Weights of a small mixture-of-experts language model, trained from scratch on English Wikipedia: width 128, vocabulary 8192.
Below are experts of layer 10 (counted from 0) of a mixture-of-experts language model. Rows are named router (the router's row for the expert) and show model dimensions 0-127. Each number is 128 + 24 x the weight over its row's rms, rounded and kept within 0 to 255.
After each expert's rows: a language model's description of what the expert responds to. This comes from a sample of Wikipedia text that the model never trained on.

# expert 11
router [ 95 134 150 178 119 110 135 151 117 130 144 125 120 135 170 103 170 158 101 142 112 151  91 161  90 122 124 123 118 130 132 108 114 127 191 127 129  97 141 104  90 139 123 143  93 147 131  87 118 105 111 170  83  93 159 155 118 159 143 127 162 109 120 126 140 179 121 103 131 150 145 121  86 127 170 138 104 103 171 158 150 133 159 113 107 149 146 147 130 113 110 138 152 137 133  99 131 115 108  95 113 104 137 131 106 178 122 122 120 112 154 171 185 120 129 156 120 131 145 148 131  99 158 125 159 116 130  86]
What it handles: Final pieces of personal and place names, mostly foreign, such as -ine in Hermine, -ie, -y, -rey in Geoffrey.

# expert 42
router [104 140 142 139 145 179 121 181 109 124 134 137 144 143 142 166 133 158 141 100 137  87 111 132 119  90 121 105 152 138 113 124 140 140 146  91 129 113 124 119 125 131 177 158 133 118 119  94 127 133 115 104 102 119 148 150 136 178 163 181  85 137 144 121 145 124 121 151 129  79 178 140  89 156 161 144 130 186 100 150 123 137  96  92 131 123 110 106 147 114 157 133 116 127 106  97 139 120 168 151 124 168 102 132 132 107 101 146 144 121  99 114 103 115  74 128 163 123 164 159 137 137 104 114  95 104 152 157]
What it handles: Word-internal pieces containing p or o, such as op, rop, yp, in Encyclopedia, orthopedic, hypoglossal, cyanobacteria.

# expert 34
router [135  94 130 157 100 130  83 144  69 121 142 112 167 129 148 156 125 144 121 102 120 103 114 142 142 134 169 151 159 114 158 145 121 125  99 121 153 154 138 111 159 139 146  72 176 128  91 125 118 173 138  97 132 131 132 131 123 144 153 152 143 141 148 135 128  89 132 129 130  94 113 159 130 112 109 158 164 131 172 157 126 191 118 149 132 135 109 124  81 136 108 161 131 117  78 116 137 118 129 140 143 148 131 120  91 147 173 142 158 105 139 169 128 145 137 169  79 102 107 135  88 141 119 103 144 148 104 136]
What it handles: First piece of a split word or surname, often a capitalized consonant cluster: Van Bl-air, Hel-pl-ing, Ind-ian, doc-uments, trav-elled.

# expert 12
router [154 108 149 148 163 126 117 130 127 150 130 101 100 130  66 185 125 116 104 165 149  98 129 141 124 116 117  97 150 144  70 112 107 140 110 154 117 133 124 157 115 119 127 124 104 115  96 117 167  84 138 125  87 135 101 137 135 151 138 114 141  70 137 121 145 133 157 150 139 144 116 109 138 144 170 141 107 169 165 117 139 102 136 111 104 157 103 116 102 176  94  98 117 114 162  99 121  96 112 131 163 145 113 119  66  97 142 140 140 161 136 161 142 118 141 150 149 114 105 110  79 131 121 110 125 110 141 166]
What it handles: Word-internal pieces of non-English names and words, often Slavic, Indic or Romanian, such as Pichl, Cluj, Panchayat, Mājhā.

# expert 27
router [118 123 149 129 107 103 128 109 155 123 145 117 116 138 129 154 122 109 134 136 120 111 116 169 159 152 111 157 125 158 139 112 111  85 111 170 126  96  88 104 149 117 112 124 130 146 166 153 148 130  87 114 139 154 115 150 151 147  50 125 120 107 127 162 109  55  94 141 110 139 130 140  91 143 147 107 134 151 122 145 125 148 185 148  89  97 166 120 138  94 120 140 152 134 162 102 113 136 146 158 164 158 117 134 112 116 103 131 123  88 123 118 102 173 127 139 134 100 140 164 146 111 132  71  92 148 125 134]
What it handles: Capital letters and letter pairs inside acronyms and codes, often in parentheses, such as IUCN, OBE, ISBN, CAMRA, LGBTQ.

# expert 22
router [117 146 132 116 108 107 107 129 174 120 153 141 130 203 104 128 172  90 162 118 167 119 149 144 134 155 139  91 119 110  98 139 117 125 131 101  89 131 147 114 112 116 108 103  70 149  83 140 124 152 104 145 144 144 139 128 109 131 135  96 136 139  81 131 118 135  99 108 136 183 122 102 142 103 150 146 124 101 153 105 147 136 134 142  80 132 153 147 130 169 124 117 144 141 183 159 135 151 133 114 116 150 101 124 101  72 167 116 134 133 140 130 115 147 113 125 138 119 131  95 108  76 122  74 122 148 123 116]
What it handles: Middle pieces of place and personal names after a capital letter (F-air-banks, B-rad-ford, Sp-ock), plus New, North, Jersey.

# expert 8
router [139 118 158 131 114 132  96 135 131 113  94 103  96  85 121 110 148 120 117 120  88 121  93 121  93 149 120 139 104 132 133  69 160 176  85 102 119 116 117 116 199 103 133 167 138 121 153 118 128 141 120 132  64 127 116 127 134  93 134 148 110 190 142 103 140 151 124 115 100 121 168  74 118 172 108 123 101 121  87 108 117 103  95 139 130 139 107  98 159 131 158 107 123 102 160 144  88 144 153 149 159 122 152 123 131 116 125 138 119 136 164 137 157 133 120 125 110  94 137 154 122 117 111 112  95 146 124 137]
What it handles: Single letters or short first pieces of a word split by tokenization, often sentence-initial, such as E(ven), S(eparately), I(llustrates), p, n.

# expert 26
router [125 149 108 111 148 109 130  95 108 114 108 100 149 127 141 171  92  90 148 154 116 143 134 134 117 152 152 153 102 127 176  80  99 120 101 167 130 143  88 131 142 120 141 116 124 135  92 136  69  93 131 117 113 146  99 131  96 108 174 107 128 127  84 103 153 144 180 146 114 126 130 132 164 102 148 125  99  94 148 178 158 137 117  82 132 119 112 134  98 108 116 132 122 107 160 181 119 136 128 138 126  96 143 111 156 110 104 138 160 133 162 116 127 148 116 104 140 101 153 121  93 156  95 137 131  80 118 112]
What it handles: Middle syllable pieces inside proper names in lists and tables, such as Fed-er-er, S-en-egal, Osk-ar.

# expert 61
router [101 110 100 121 145 132 128 114 112 136 144  91 126 144 127 143 129 110 150 127 105 166 121 116 156  78 135 152 119  62 170 158 121 171 105  87  91 151 107 168 132 124 127 175 142 174 102  95  96 135  90 171  82 128 109 125 122 138  84 112 137  99 157 148 157 155 110 164 118 134 118 115  97 101 111 145 142  98  89 143 143 133 145 136 129 131 160 122 174 145 132  96 118 156 117 108 152 105  89 118 157 122 100 126 137 131 126 129 146 141 124  86 129 119 112 145  80 133 139 146 101 139 135 121 134 135 173 152]
What it handles: Short adjectives and adverbs such as well, long, more, far, high, especially in fixed phrases like as well as, as long as.